python train.py --num_hidden_layers=18 --hidden_size=512 --n_experts=48 --experts_per_token=4 --d_expert=160 --d_shared_expert=0 --hidden_act="geglu" --moe_layers=[2, 3, 4, 5, 6, 7, 8, 9, 10, 11, 12, 13, 14, 15, 16, 17] --router_score="softmax" --normalize_top_k=false --routed_scale=1.0 --balance_loss=0.00356 --balance_bias=false --router_noise=0.3 --init_std_router=0.0195 --lr_router=0.000357 --vocab_size=32768 --norm="rmsnorm" --norm_eps=1e-06 --tie_word_embeddings=true --optimizer="soap_variant" --learning_rate=0.00139 --beta1=0.95 --beta2=0.95 --max_grad_norm=1.0 --batch_tokens=[65536, 131072] --max_seq_len=1024 --train_tokens=1221000000 --max_steps=12651 --dataset="wikipedia_en"
Below are experts of layer 4 (counted from 0) of a mixture-of-experts language model. Rows are named router (the router's row for the expert), gate (a neuron's input weights, with its number), up (a neuron's input weights, with its number), down (a neuron's output weights, with its number) and show model dimensions 320-383. Each number is 50 + 12 x the weight over its row's rms, rounded and kept within 0 to 99.
Before each expert's rows: a language model's description of what the expert responds to; "comes before" lists some tokens at least twice as common just after its tokens as in all text. This comes from a sample of Wikipedia text that the model never trained on. Tokens count by the router's weight.

# expert 29
The word of in titles like Archbishop of Canterbury, plus the, opening quotes for song titles, and table row-end pipes.
comes before: "|", "-", " the", "The", " Representatives", "|---|---|---|---|---|\n"
router:43 50 41 48 38 72 49 29 63 38 38 78 44 19 36 43 63 44 41 35 55 61 50 32 51 48 58 51 46 45 34 40 49 47 47 59 53 42 31 51 57 54 49 42 34 59 31 61 45 48 50 56 40 35 44 45 49 44 72 52 21 70 56 48
gate0:43 33 55 52 43 66 43 25 64 53 64 59 59 54 23 54 61 44 37 43 57 57 65 56 47 36 43 74 50 48 45 67 37 52 41 53 36 39 53 76 52 67 58 61 34 39 59 58 41 47 32 78 45 26 61 41 48 45 66 55 41 34 25 57
up0:51 53 39 54 27 60 63 49 43 61 39 33 52 50 62 44 39 80 54 47 49 34 45 72 63 48 41 60 34 46 34 63 57 61 54 26 30 42 57 58 46 59 75 59 58 45 55 58 51 21 70 41 40 54 50 30 37 47 45 52 78 65 58 36
down0:46 51 53 45 31 51 54 47 40 36 68 61 37 54 57 31 49 55 60 44 31 38 57 36 55 50 51 44 50 66 41 50 50 66 53 45 52 36 42 36 46 67 52 54 55 52 59 52 37 57 65 45 57 33 28 41 54 41 38 50 43 55 57 50
gate1:53 46 57 46 44 43 48 44 51 55 60 61 64 43 61 34 57 45 50 56 33 70 60 40 49 37 34 39 54 31 60 65 43 50 52 56 49 50 49 49 69 71 50 55 67 40 45 45 42 56 56 44 50 41 58 74 58 57 42 49 44 56 57 41
up1:48 51 34 36 48 73 37 58 48 46 60 21 39 72 49 40 57 49 58 43 41 37 63 58 60 50 63 36 52 33 45 52 40 42 45 56 43 65 62 57 53 48 45 40 54 68 45 49 95 48 70 48 38 62 55 56 44 32 43 61 76 43 42 40
down1:61 36 45 74 71 42 38 52 31 51 52 63 46 46 42 42 49 50 49 56 47 53 39 70 43 47 52 48 55 51 47 25 34 39 46 40 44 30 49 37 70 45 39 57 48 49 31 48 60 55 79 44 40 42 36 36 41 27 26 48 42 21 47 39
gate2:18 62 36 66 57 72 52 31 39 47 58 57 73 63 48 58 38 54 51 42 52 52 61 52 68 43 48 54 57 44 39 60 43 34 56 46 42 62 50 37 42 22 54 54 32 68 52 56 42 52 72 71 40 56 53 55 22 46 66 55 55 44 50 37
up2:44 33 45 65 38 49 49 30 47 43 39 47 45 49 52 43 54 64 40 46 48 71 46 51 65 69 55 73 49 53 52 50 54 33 52 46 38 46 52 58 35 44 45 54 64 51 40 33 58 51 60 50 47 32 64 57 60 41 45 56 70 38 52 44
down2:62 27 61 55 64 50 52 50 38 60 30 56 51 62 48 60 59 41 46 31 48 48 60 29 32 33 44 54 57 29 38 41 35 42 50 67 42 29 53 57 63 43 48 34 61 66 80 63 19 63 53 45 41 58 45 53 54 38 49 30 42 41 78 50
gate3:48 58 66 28 20 52 43 51 61 61 52 41 59 66 61 71 67 59 40 38 38 61 65 57 49 47 53 32 39 49 44 65 71 53 36 26 46 40 28 49 59 51 43 50 42 54 49 51 65 49 52 58 55 43 41 61 59 50 48 51 48 70 70 58
up3:58 43 56 51 56 35 57 70 28 59 40 50 49 28 31 61 49 35 64 51 53 59 43 46 67 50 52 69 59 49 56 46 47 37 65 49 44 33 42 51 52 69 59 62 44 52 43 53 60 62 34 53 52 56 53 47 53 48 63 46 37 34 52 52
down3:42 56 45 28 47 41 55 60 42 74 58 65 35 61 45 45 38 56 34 35 47 39 45 69 57 39 24 49 50 39 61 64 44 41 46 52 36 38 45 42 43 42 49 53 51 68 48 43 35 42 53 29 63 62 45 80 46 34 67 41 35 38 52 53
gate4:39 57 50 38 36 37 36 50 54 36 45 39 42 64 37 78 60 52 68 44 53 54 37 66 65 55 63 56 40 69 54 59 63 39 42 66 66 59 33 48 46 33 34 47 44 54 56 59 72 45 51 40 30 59 58 46 43 62 49 58 44 42 70 37
up4:65 61 38 45 59 73 35 51 68 40 29 39 54 30 49 38 71 47 70 46 57 53 41 32 71 36 56 46 59 37 53 57 63 54 34 43 84 33 51 66 49 36 51 58 52 51 65 54 51 65 60 37 46 33 58 59 62 58 61 43 57 45 69 54
down4:50 44 58 60 41 40 39 64 60 69 47 59 40 37 48 32 40 45 59 48 55 47 68 49 45 54 43 48 60 62 44 51 42 65 64 54 68 51 50 49 66 51 64 59 59 47 44 60 45 56 75 56 49 54 63 44 78 29 53 61 52 31 32 61
gate5:62 46 63 53 35 70 49 45 55 39 50 60 30 50 36 59 51 54 42 46 39 39 42 57 50 47 65 50 65 62 58 62 38 46 81 38 33 52 64 26 59 41 60 29 48 67 63 51 53 32 47 64 31 30 45 59 42 69 63 40 54 43 53 61
up5:49 39 60 29 67 36 36 50 64 70 50 44 42 55 43 68 57 56 38 44 49 64 41 45 54 84 56 63 45 54 45 47 46 45 33 52 55 56 44 76 57 45 49 41 49 54 53 54 43 50 83 42 48 62 46 45 36 51 54 57 61 41 63 62
down5:58 39 37 57 59 48 38 26 59 37 31 42 64 57 40 45 60 46 61 66 48 39 41 43 47 61 44 33 18 32 38 31 41 43 62 53 46 52 42 57 58 74 65 48 53 53 57 39 57 66 51 60 40 50 28 47 51 55 41 64 45 43 59 51
gate6:51 51 18 50 51 54 47 42 34 59 46 41 52 66 45 48 76 30 49 65 59 62 49 73 26 63 52 32 51 36 33 26 75 50 73 52 61 51 48 38 69 32 60 47 51 30 67 41 30 43 57 41 47 46 58 72 55 61 48 38 59 39 59 53
up6:55 63 46 54 60 55 44 45 39 45 45 63 54 70 81 42 27 49 43 41 63 61 43 50 53 62 48 57 51 51 50 53 82 67 50 62 51 57 75 35 49 37 46 41 54 71 59 60 48 21 46 36 29 47 69 44 28 51 51 52 57 55 53 62
down6:26 39 45 63 54 32 27 52 47 47 58 53 41 31 58 44 42 50 50 50 44 33 33 36 37 46 59 44 63 68 56 49 36 56 61 39 58 34 50 57 63 54 45 63 44 68 52 29 50 54 30 55 36 51 39 53 63 36 37 56 45 55 37 27
gate7:54 62 48 54 45 75 48 46 35 58 55 57 54 68 40 41 65 47 45 54 56 48 66 45 21 54 46 63 48 64 48 48 46 52 76 55 49 50 65 53 51 43 61 36 40 70 48 57 64 64 57 32 52 39 43 62 47 60 49 59 45 40 38 37
up7:39 33 52 61 39 49 50 49 51 55 46 85 52 57 58 38 67 36 45 51 11 40 49 70 40 55 44 45 61 59 50 54 54 40 49 46 48 51 52 31 53 51 29 57 29 40 34 48 32 57 31 57 61 54 22 36 45 58 37 40 73 47 58 66
down7:35 35 73 40 56 27 31 35 54 55 46 40 49 80 63 41 57 43 36 65 59 30 68 51 42 51 49 49 48 55 44 60 74 45 47 51 40 53 49 40 44 52 46 56 35 32 37 42 49 47 41 53 82 39 56 44 49 46 51 52 41 40 52 29
gate8:58 35 57 38 69 50 47 52 31 31 53 48 49 58 48 38 51 55 55 54 54 50 61 42 40 60 67 64 74 28 53 50 65 41 35 56 63 56 55 53 65 40 50 70 25 51 67 43 14 65 48 49 60 26 51 46 72 25 66 44 40 66 54 54
up8:41 35 22 41 40 44 60 76 49 58 69 37 57 42 43 50 20 47 51 53 43 32 40 52 57 41 33 36 33 54 45 48 61 52 61 57 41 56 25 62 48 36 47 38 38 59 60 42 42 55 53 56 74 60 51 50 36 51 70 44 81 46 39 42
down8:33 65 61 44 56 49 50 38 38 45 31 44 35 61 43 56 46 51 46 63 40 52 42 47 58 43 36 55 48 48 79 32 42 21 46 57 44 52 38 33 53 73 57 42 52 40 57 53 69 49 38 46 42 57 49 69 59 42 42 47 43 18 48 54
gate9:59 56 65 49 65 58 46 36 47 41 48 48 60 51 49 61 55 65 62 37 18 66 35 61 56 59 62 50 58 44 50 39 28 33 55 43 58 53 31 55 63 36 38 42 35 48 54 47 56 50 44 47 27 50 32 44 53 59 46 39 53 86 45 35
up9:33 58 56 49 31 52 34 61 34 69 54 53 39 45 41 43 61 54 44 58 61 56 62 56 58 66 41 51 60 40 58 47 57 49 54 73 35 63 55 48 62 48 48 44 56 45 53 54 39 47 64 62 51 42 39 24 77 45 71 43 42 59 45 44
down9:68 09 54 33 75 30 40 62 32 36 33 42 22 74 38 68 47 39 53 52 55 27 60 68 61 63 37 52 37 47 80 62 50 40 38 51 45 47 48 52 51 33 57 72 40 62 43 63 33 55 72 23 34 33 25 43 39 42 47 51 37 45 52 41
gate10:55 58 43 59 40 27 65 37 38 37 64 58 43 58 46 67 52 37 59 43 40 52 51 55 50 57 47 71 61 73 41 54 45 38 38 18 43 36 38 29 31 46 69 58 61 72 52 41 60 35 63 57 64 42 48 53 43 33 39 55 45 63 48 56
up10:55 63 69 49 48 51 39 27 70 24 58 52 31 47 64 52 50 42 78 33 40 67 71 62 44 50 45 58 45 49 61 43 55 49 62 54 41 40 32 66 54 48 55 63 52 72 61 56 68 65 66 41 69 48 60 49 60 43 58 51 49 55 58 53
down10:24 63 55 54 52 52 65 62 45 66 37 58 48 39 45 54 62 55 53 59 36 58 61 32 46 54 54 67 71 40 51 55 41 38 59 46 28 51 42 41 52 64 46 41 43 45 75 64 49 50 63 35 80 42 43 49 51 57 64 50 52 35 48 69
gate11:52 61 58 49 52 23 51 68 66 40 54 62 48 57 40 48 48 50 57 46 42 64 50 77 65 52 71 41 41 40 63 65 27 56 64 43 49 38 63 51 46 68 68 54 52 32 64 45 30 45 65 41 61 49 60 44 56 35 71 38 69 45 57 37
up11:53 29 44 51 66 60 47 56 61 38 60 47 48 44 44 64 65 33 56 40 59 45 49 43 48 40 57 57 75 38 71 37 46 46 54 63 51 53 38 43 54 38 47 33 52 59 36 71 39 64 37 49 54 38 39 31 48 49 40 51 57 59 57 34
down11:19 43 51 66 44 64 44 43 45 69 32 66 48 45 60 59 48 47 47 73 68 66 56 51 47 61 36 48 34 56 41 89 42 50 29 57 56 58 71 47 61 41 61 63 50 40 42 24 62 26 53 48 45 50 55 48 29 59 44 45 47 49 22 47
gate12:50 56 66 64 55 66 59 18 47 52 59 53 54 43 61 54 32 54 77 52 38 47 65 47 22 45 54 59 55 47 31 32 33 39 33 45 40 32 69 61 46 73 51 49 61 28 57 38 47 73 61 54 37 53 54 45 34 28 33 49 48 44 52 45
up12:60 65 31 64 61 42 33 47 62 69 50 70 42 58 48 64 38 77 47 44 56 57 29 57 36 50 44 62 61 68 54 44 56 49 41 49 42 32 41 68 52 72 30 45 51 71 51 56 39 39 52 37 62 53 56 48 65 44 58 53 38 74 51 59
down12:65 45 55 57 49 47 45 45 52 40 57 36 66 43 41 46 58 58 69 55 34 57 41 56 22 61 36 48 51 49 34 62 51 56 69 48 47 28 36 46 45 44 34 51 41 56 41 54 29 23 51 37 55 58 30 63 64 27 68 60 33 25 46 49
gate13:53 57 43 64 53 43 49 60 54 45 45 52 46 72 49 41 35 47 56 38 50 39 64 60 53 51 61 46 45 66 52 43 46 60 56 60 66 52 28 46 59 39 44 41 51 31 55 42 57 53 45 50 44 49 59 41 56 55 63 53 36 50 50 32
up13:46 61 35 47 72 43 52 60 45 40 68 40 40 57 40 52 55 56 43 50 25 50 57 62 29 53 26 37 49 41 44 44 56 56 25 61 71 42 68 58 36 48 49 34 60 58 50 35 43 56 30 43 30 22 55 50 50 65 35 52 52 38 61 56
down13:37 47 52 52 34 40 51 55 49 43 48 58 74 55 35 47 56 70 59 63 40 57 50 68 57 67 38 53 43 65 42 44 62 49 61 33 44 41 37 46 50 57 60 54 40 44 52 27 32 53 53 55 39 36 47 48 55 68 58 48 55 43 14 42
gate14:56 64 65 57 60 72 54 41 56 41 53 71 70 48 82 68 38 55 75 47 60 39 60 45 31 47 47 41 52 60 43 50 45 50 33 41 50 66 52 53 52 42 47 47 43 42 64 45 53 40 64 40 31 48 65 48 44 43 61 31 65 46 42 38
up14:41 63 42 47 55 40 43 51 50 70 66 34 52 59 73 61 47 50 58 55 56 72 68 38 72 57 50 65 85 53 37 55 59 31 51 39 33 54 31 45 48 36 89 28 48 56 47 42 70 61 56 48 71 55 52 62 63 64 59 62 48 58 58 43
down14:50 59 47 41 73 57 36 58 62 53 57 61 38 50 25 27 43 59 69 35 39 55 51 60 45 50 50 26 43 65 63 34 32 79 39 54 32 33 51 43 54 55 62 40 28 58 57 56 79 53 61 46 47 58 65 63 37 60 65 64 46 43 34 57
gate15:52 36 48 64 37 41 40 75 27 44 42 55 58 71 45 44 48 80 45 35 47 63 54 57 47 52 50 50 57 54 41 56 67 61 71 41 30 53 66 45 53 64 39 24 41 44 36 45 56 60 64 34 52 60 27 38 44 48 61 47 54 71 27 53
up15:58 56 35 42 38 61 53 43 24 19 33 55 49 44 75 63 34 30 29 46 75 58 60 77 30 62 43 59 66 56 64 62 48 66 48 45 41 57 54 24 59 67 20 52 58 58 50 84 51 74 55 38 51 77 57 43 55 39 51 58 61 54 67 51
down15:21 42 56 76 51 31 46 55 41 46 50 54 45 51 58 63 44 46 52 73 58 50 27 65 48 50 59 20 25 65 52 43 41 54 47 53 55 58 55 36 53 48 51 50 55 66 54 22 73 45 24 58 48 50 41 65 30 51 52 67 47 54 40 34
gate16:48 60 35 50 51 72 30 36 69 58 35 48 42 45 29 66 39 40 34 40 51 61 47 76 65 71 40 48 43 61 29 65 58 72 58 54 51 50 44 61 51 41 61 37 50 46 74 46 51 51 41 42 30 62 19 43 20 60 53 30 60 53 44 51
up16:80 39 39 72 64 46 28 58 39 48 42 38 71 56 33 66 50 44 67 34 38 51 59 51 55 48 32 61 45 34 57 49 57 53 59 36 51 55 47 51 40 58 54 31 45 48 61 64 67 45 39 48 35 52 47 55 54 43 47 73 30 41 49 38
down16:48 41 64 42 50 59 59 53 41 54 35 24 51 57 36 30 43 52 46 34 50 64 56 43 57 54 79 33 35 43 59 58 52 58 48 44 72 42 48 35 39 58 48 48 77 47 44 48 38 56 54 27 55 56 45 70 38 53 36 37 59 52 40 53
gate17:52 53 33 56 71 45 40 46 54 58 56 38 72 57 34 60 55 51 47 65 47 59 42 43 56 37 48 74 51 46 64 48 74 53 51 63 68 39 60 52 46 55 64 38 47 65 43 51 50 33 41 32 64 57 50 59 63 76 69 71 27 78 51 48
up17:32 74 67 34 44 49 77 57 59 65 60 66 57 41 44 50 61 23 23 32 36 28 35 44 55 62 52 46 47 63 64 60 57 39 42 65 54 46 53 62 51 60 33 50 58 64 45 44 74 45 62 44 38 54 47 65 53 62 53 42 58 76 47 55
down17:61 60 40 28 47 54 47 54 70 59 48 32 53 60 48 50 33 54 40 57 32 42 43 67 50 54 39 53 31 49 61 64 38 39 61 54 42 41 46 51 33 64 46 50 17 54 54 50 58 28 50 38 74 54 55 39 48 57 40 42 46 52 49 44
gate18:58 44 50 40 48 38 57 45 52 35 43 44 31 55 56 41 56 47 47 68 32 32 51 43 45 39 33 35 47 50 45 31 42 30 39 56 57 33 50 44 65 39 52 39 53 55 49 53 59 26 67 56 46 40 56 42 75 52 55 61 62 77 57 51
up18:35 43 33 50 37 42 71 46 65 46 62 52 71 29 26 46 47 23 47 35 80 31 52 70 30 37 33 49 30 43 42 56 53 37 44 68 47 30 45 43 82 42 78 58 41 51 62 67 54 48 41 42 65 72 62 42 40 46 60 52 43 54 32 48
down18:55 51 55 43 50 57 39 47 51 67 59 53 22 59 19 55 63 54 52 30 43 18 24 42 39 25 31 51 53 44 57 45 55 35 54 37 47 47 73 29 63 60 59 42 48 49 47 61 51 28 69 36 32 68 45 62 42 51 48 52 62 61 67 44
gate19:59 56 37 58 57 47 58 54 42 60 22 50 45 49 42 39 57 46 57 45 49 55 36 44 30 53 38 58 48 52 52 47 55 62 40 53 35 32 57 57 48 62 30 39 39 58 38 59 43 49 59 57 36 31 34 49 73 45 48 35 22 73 68 35
up19:29 56 45 51 40 40 51 53 30 70 41 40 43 42 40 60 42 52 08 72 41 37 60 51 58 31 38 31 62 49 40 45 48 55 49 51 27 31 58 43 37 39 52 38 53 46 28 55 59 54 39 47 59 68 53 57 59 52 51 53 40 29 40 44
down19:67 27 39 53 51 56 55 62 12 72 55 58 44 44 41 34 44 42 46 58 56 44 53 60 34 45 41 52 57 42 48 51 51 39 49 53 37 50 62 55 46 44 57 36 30 59 44 57 49 32 56 47 42 40 50 64 44 31 62 50 35 30 46 72
gate20:41 42 56 59 49 48 37 50 45 60 40 49 59 41 49 48 54 37 61 43 45 61 63 62 49 65 60 54 40 60 41 44 36 34 50 55 32 52 50 50 39 29 61 57 46 52 61 54 63 51 44 26 15 35 35 39 59 58 45 76 38 15 47 50
up20:49 57 37 55 59 52 36 46 52 54 33 34 40 50 63 46 50 27 43 47 32 45 49 49 26 63 46 40 32 26 61 26 38 59 51 49 08 39 40 54 51 56 40 50 53 37 33 70 42 59 42 31 60 42 53 53 46 57 48 38 45 69 46 42
down20:43 46 43 35 65 56 48 48 50 50 79 66 72 88 40 38 30 51 50 32 58 68 45 53 54 56 54 42 57 79 64 43 57 50 51 41 22 56 37 56 42 47 62 39 82 60 53 34 49 32 60 53 55 33 46 65 22 41 52 39 46 20 38 57
gate21:67 40 55 29 63 49 41 47 72 75 30 73 68 55 46 71 62 36 53 57 66 31 49 42 44 53 47 61 62 46 58 56 53 48 45 38 47 41 35 45 69 56 68 30 40 34 61 54 47 53 58 57 55 53 54 50 62 44 64 54 74 59 59 69
up21:32 54 41 69 56 44 38 47 60 55 43 52 66 43 62 53 31 54 37 31 44 40 56 55 57 34 35 56 37 51 62 51 39 55 61 51 49 67 72 50 56 46 81 47 77 29 52 37 35 59 44 63 48 53 47 57 42 49 53 45 64 59 32 30
down21:28 38 46 38 52 52 58 69 31 36 42 56 47 66 33 45 67 58 52 58 38 52 58 49 64 54 58 41 42 59 67 69 64 43 35 62 67 58 52 69 56 39 69 70 52 41 57 44 43 35 45 57 59 56 57 46 56 56 54 39 48 54 62 56
gate22:50 44 54 46 59 48 44 51 40 46 42 60 34 27 52 48 53 59 49 38 42 62 64 62 55 61 70 57 51 33 43 51 42 40 53 49 23 23 50 62 78 68 46 38 49 47 49 60 43 52 37 39 68 37 40 21 69 48 42 74 37 47 46 44
up22:48 51 63 49 54 57 57 48 56 45 90 47 35 55 54 34 60 35 44 65 37 51 42 51 54 55 64 28 50 62 60 30 29 66 44 61 54 46 55 47 44 30 54 62 65 41 28 47 54 50 57 27 65 48 52 50 62 63 50 56 59 53 71 57
down22:57 66 62 28 45 34 41 40 49 48 26 50 66 46 57 50 68 58 41 57 45 64 51 37 49 58 69 49 29 37 37 56 53 69 52 54 18 44 49 57 51 39 43 58 54 60 77 59 49 49 49 64 64 72 74 71 37 39 57 46 48 62 38 52
gate23:53 41 45 32 49 50 36 44 41 62 42 59 26 59 41 56 42 42 55 74 67 31 52 51 45 41 42 65 48 48 65 31 48 56 42 60 38 51 33 46 50 41 45 49 47 44 39 50 60 29 55 53 43 32 38 21 46 51 56 26 50 66 57 55
up23:31 19 31 63 35 67 35 41 40 56 46 49 72 41 57 54 64 88 41 51 59 53 50 77 61 54 48 48 61 44 58 68 41 68 56 41 70 56 54 60 45 60 53 37 69 27 54 25 44 44 63 68 48 46 78 60 40 59 58 56 69 54 67 57
down23:70 47 36 46 38 55 46 71 55 62 40 37 72 45 57 75 58 57 52 68 50 52 54 52 42 52 66 49 36 69 58 62 51 60 63 33 39 48 38 27 45 49 39 45 39 47 62 50 49 35 42 55 71 47 44 60 38 78 61 53 65 41 71 35
gate24:51 68 62 44 76 53 60 39 41 50 51 37 81 55 57 61 55 46 17 31 34 73 39 41 44 38 33 72 61 60 45 58 34 59 38 43 39 34 52 76 53 39 50 37 41 41 69 62 47 59 48 65 57 62 54 50 61 28 38 31 50 42 67 60
up24:36 37 22 47 51 60 67 61 65 46 60 57 43 39 46 46 58 59 38 40 70 15 49 35 73 53 60 38 44 39 60 49 47 71 41 41 59 45 48 54 35 53 52 61 78 62 52 60 23 46 47 46 30 50 34 39 49 39 56 41 45 60 57 31
down24:44 64 68 42 48 60 41 74 29 41 34 67 69 47 53 29 79 54 37 50 67 47 44 42 58 57 46 53 60 29 72 30 42 75 35 39 74 67 32 45 53 75 47 53 57 49 57 48 55 41 40 44 41 39 36 42 64 58 65 48 54 65 56 42
gate25:65 30 53 51 44 62 58 22 38 48 38 68 48 56 48 51 54 37 52 43 47 59 30 50 52 44 53 58 48 41 40 43 54 52 62 60 35 62 63 54 35 41 60 50 45 56 64 57 47 63 54 32 73 58 40 60 51 37 38 74 68 45 58 43
up25:35 43 32 58 56 33 44 26 69 31 37 55 27 64 64 63 40 49 42 66 19 28 37 28 60 48 60 45 67 57 48 20 56 62 71 34 51 49 64 36 71 56 55 21 35 52 32 51 39 74 57 59 45 72 52 35 44 47 62 37 42 38 69 56
down25:39 46 65 41 42 33 69 48 55 49 66 57 54 37 38 61 39 52 62 68 70 41 56 49 57 59 41 52 63 60 20 56 59 42 49 55 52 34 54 73 53 26 58 36 56 59 41 43 50 46 52 49 46 48 36 58 55 53 44 26 43 47 60 61
gate26:70 60 57 49 57 64 66 42 51 39 44 77 52 62 74 38 59 52 36 67 45 31 52 36 52 60 66 38 72 49 51 55 39 36 49 51 41 51 58 47 52 42 36 65 35 46 51 46 59 60 51 88 45 53 51 45 52 56 57 60 24 72 55 41
up26:44 27 27 47 53 41 52 28 52 52 49 50 68 45 24 31 49 58 40 50 66 51 46 31 27 40 52 38 45 35 53 60 60 22 59 54 45 20 37 31 55 58 58 58 60 52 52 40 55 48 30 52 38 57 54 31 50 48 68 62 72 52 39 56
down26:47 53 52 63 52 58 60 58 50 35 48 58 75 53 46 33 50 49 72 55 65 26 48 35 46 41 60 45 57 61 53 64 50 34 60 54 50 61 49 66 42 53 74 53 49 76 51 42 55 44 61 37 41 38 61 61 43 43 47 51 54 56 59 60
gate27:46 47 59 39 48 59 30 48 43 44 40 48 40 39 62 55 49 50 76 61 51 51 44 69 44 70 68 37 57 67 47 61 64 61 57 59 64 57 61 42 24 52 41 28 56 55 43 29 47 33 47 48 66 43 50 74 42 83 61 57 48 62 55 36
up27:51 47 45 47 33 26 47 56 51 41 69 40 58 50 57 47 47 43 42 52 60 70 53 41 54 45 31 26 67 62 44 47 43 35 27 53 49 76 57 61 45 64 48 45 40 16 48 67 35 58 33 51 59 52 40 65 40 38 32 64 50 59 51 53
down27:55 64 50 40 56 48 44 64 48 36 49 39 56 43 52 55 51 48 67 53 40 39 45 51 51 51 48 40 54 43 41 48 50 57 64 69 48 59 50 46 70 71 50 53 48 62 63 62 54 43 44 36 51 39 45 56 58 48 63 54 61 64 39 57
gate28:39 37 51 51 58 39 40 62 52 45 60 43 52 69 39 45 20 55 50 47 57 44 68 46 45 63 56 49 56 53 44 51 49 48 74 72 53 48 26 30 30 50 73 52 51 76 49 51 62 65 52 47 63 51 26 76 74 40 56 72 39 42 43 36
up28:44 46 41 45 43 66 60 58 52 64 57 26 30 78 61 57 30 37 73 55 43 40 48 55 59 36 59 57 53 34 66 45 48 35 68 39 44 51 42 60 37 51 42 61 46 45 63 61 52 58 23 63 47 55 38 25 51 54 45 59 51 33 54 41
down28:61 37 50 35 40 54 54 37 55 35 55 79 40 39 26 53 39 58 63 72 40 57 44 62 57 48 65 35 34 50 55 46 65 72 48 82 51 78 64 55 42 63 43 55 53 42 47 31 62 41 57 48 23 61 63 53 44 44 57 52 47 46 45 62
gate29:60 47 46 43 61 33 38 71 47 60 35 56 46 53 40 55 41 44 40 52 57 34 68 42 59 51 47 58 71 47 68 49 44 46 47 69 46 41 46 54 48 51 65 33 36 62 35 46 49 58 40 41 64 41 46 70 41 48 65 57 42 40 55 54
up29:45 48 50 53 41 38 49 40 58 30 37 45 36 32 43 52 43 61 56 64 56 50 64 54 27 53 62 43 53 55 40 43 57 52 58 47 63 48 59 63 35 53 55 30 58 37 48 44 61 56 52 80 57 41 64 57 57 72 53 54 75 46 58 53
down29:41 37 61 51 51 42 47 42 35 29 34 59 49 67 57 60 65 37 69 50 46 50 40 57 64 55 33 49 67 52 43 41 52 48 60 50 28 40 48 35 44 51 45 51 58 41 64 56 58 44 57 51 42 41 66 44 41 57 60 47 37 48 39 48
gate30:69 42 30 59 51 64 34 64 53 61 50 17 59 56 48 26 69 37 53 41 37 60 58 42 52 36 53 62 49 43 79 51 46 38 46 71 55 41 62 62 56 43 58 35 38 61 51 65 59 65 59 48 47 45 43 74 29 39 70 50 44 43 62 63
up30:74 49 89 40 66 38 41 62 42 73 41 49 48 50 55 51 33 50 43 48 60 40 62 50 58 55 43 53 69 65 45 66 54 52 49 50 60 55 72 42 56 37 40 54 36 50 60 58 52 31 32 54 43 67 69 41 53 43 60 56 57 45 56 48
down30:55 51 44 34 29 59 57 48 43 51 55 43 47 40 58 48 58 58 42 52 42 44 51 38 51 47 38 47 47 61 63 67 50 79 60 33 49 33 77 51 65 56 33 59 64 56 47 65 21 46 39 59 41 45 49 35 52 45 51 48 58 58 44 42
gate31:37 52 41 29 77 40 59 41 52 56 34 49 31 52 48 56 33 53 33 75 54 62 79 49 47 59 47 66 53 39 53 39 46 45 55 33 42 31 54 48 23 48 63 49 52 33 48 40 76 44 33 38 57 23 51 40 65 45 51 37 71 64 44 46
up31:68 73 49 43 33 49 68 75 39 52 34 32 46 33 64 41 65 47 44 66 49 76 43 40 20 78 50 49 43 31 49 71 66 74 50 49 58 58 63 69 58 31 41 43 55 45 58 55 51 46 33 27 49 58 59 37 65 50 34 51 41 46 43 40
down31:76 59 53 49 41 59 46 63 27 58 52 29 63 51 49 45 34 45 39 30 63 44 45 35 40 32 71 46 28 27 60 44 66 59 44 28 47 35 62 44 41 55 37 41 60 41 43 40 46 51 42 48 62 63 49 56 57 47 45 60 41 56 61 40
gate32:55 38 57 42 52 42 65 50 67 50 52 65 59 59 71 21 34 45 40 41 48 49 47 39 34 53 40 35 41 46 66 50 61 43 49 39 43 41 43 53 50 69 69 37 56 54 41 58 41 34 48 42 53 42 53 48 54 45 76 49 45 44 38 49
up32:63 56 57 38 45 59 55 52 46 57 55 42 41 46 71 62 35 63 54 62 25 60 33 65 81 74 49 38 46 52 45 33 41 42 60 59 36 57 49 34 51 46 55 34 44 54 63 48 53 43 53 28 52 24 52 45 61 50 54 40 43 47 53 48
down32:60 51 81 53 42 67 37 38 67 42 35 58 45 56 43 25 67 52 49 78 50 52 84 64 71 51 45 53 53 81 30 41 53 50 23 56 38 81 30 64 56 58 62 57 57 37 48 35 52 20 48 57 45 42 53 65 31 47 48 35 47 52 56 43
gate33:54 46 27 52 47 34 54 54 41 43 32 56 54 58 51 48 61 49 44 24 48 48 37 63 59 41 29 52 58 48 36 44 44 60 46 56 45 51 44 66 55 56 56 55 50 47 54 47 37 49 56 28 52 49 54 47 38 51 43 45 47 48 59 55
up33:78 66 44 64 40 76 54 49 43 80 46 61 32 49 58 43 23 62 60 47 55 44 75 71 79 55 64 45 75 02 51 66 56 38 63 43 41 41 43 41 35 54 55 49 36 53 50 31 36 52 55 68 57 42 51 59 27 47 49 50 74 40 40 44
down33:43 49 53 59 34 50 59 48 48 29 59 59 33 61 31 46 52 36 59 79 65 49 41 52 58 35 47 56 38 61 49 45 57 39 76 40 52 53 41 58 39 47 42 41 46 61 41 71 53 56 53 55 39 26 63 56 52 59 60 44 50 40 47 58
gate34:32 55 33 54 53 40 55 43 41 40 40 46 55 58 63 51 54 69 25 44 62 61 42 51 32 56 53 64 16 34 39 50 33 65 56 76 45 53 32 65 75 38 75 62 53 59 24 32 34 40 56 51 55 33 38 39 49 50 44 57 37 37 44 34
up34:28 49 32 54 47 60 66 51 50 45 40 43 51 23 39 53 45 54 38 69 38 41 53 42 44 61 50 56 63 59 61 44 35 41 49 44 43 39 45 71 41 67 50 36 26 49 55 55 41 69 47 75 58 44 64 57 43 49 31 52 37 67 31 35
down34:66 61 52 54 57 65 49 42 21 62 48 61 48 60 50 41 46 55 37 51 39 58 37 50 64 33 47 70 29 56 55 38 50 47 46 43 55 49 67 33 79 43 38 48 15 72 49 74 44 74 28 45 42 45 37 27 55 35 37 52 34 56 61 39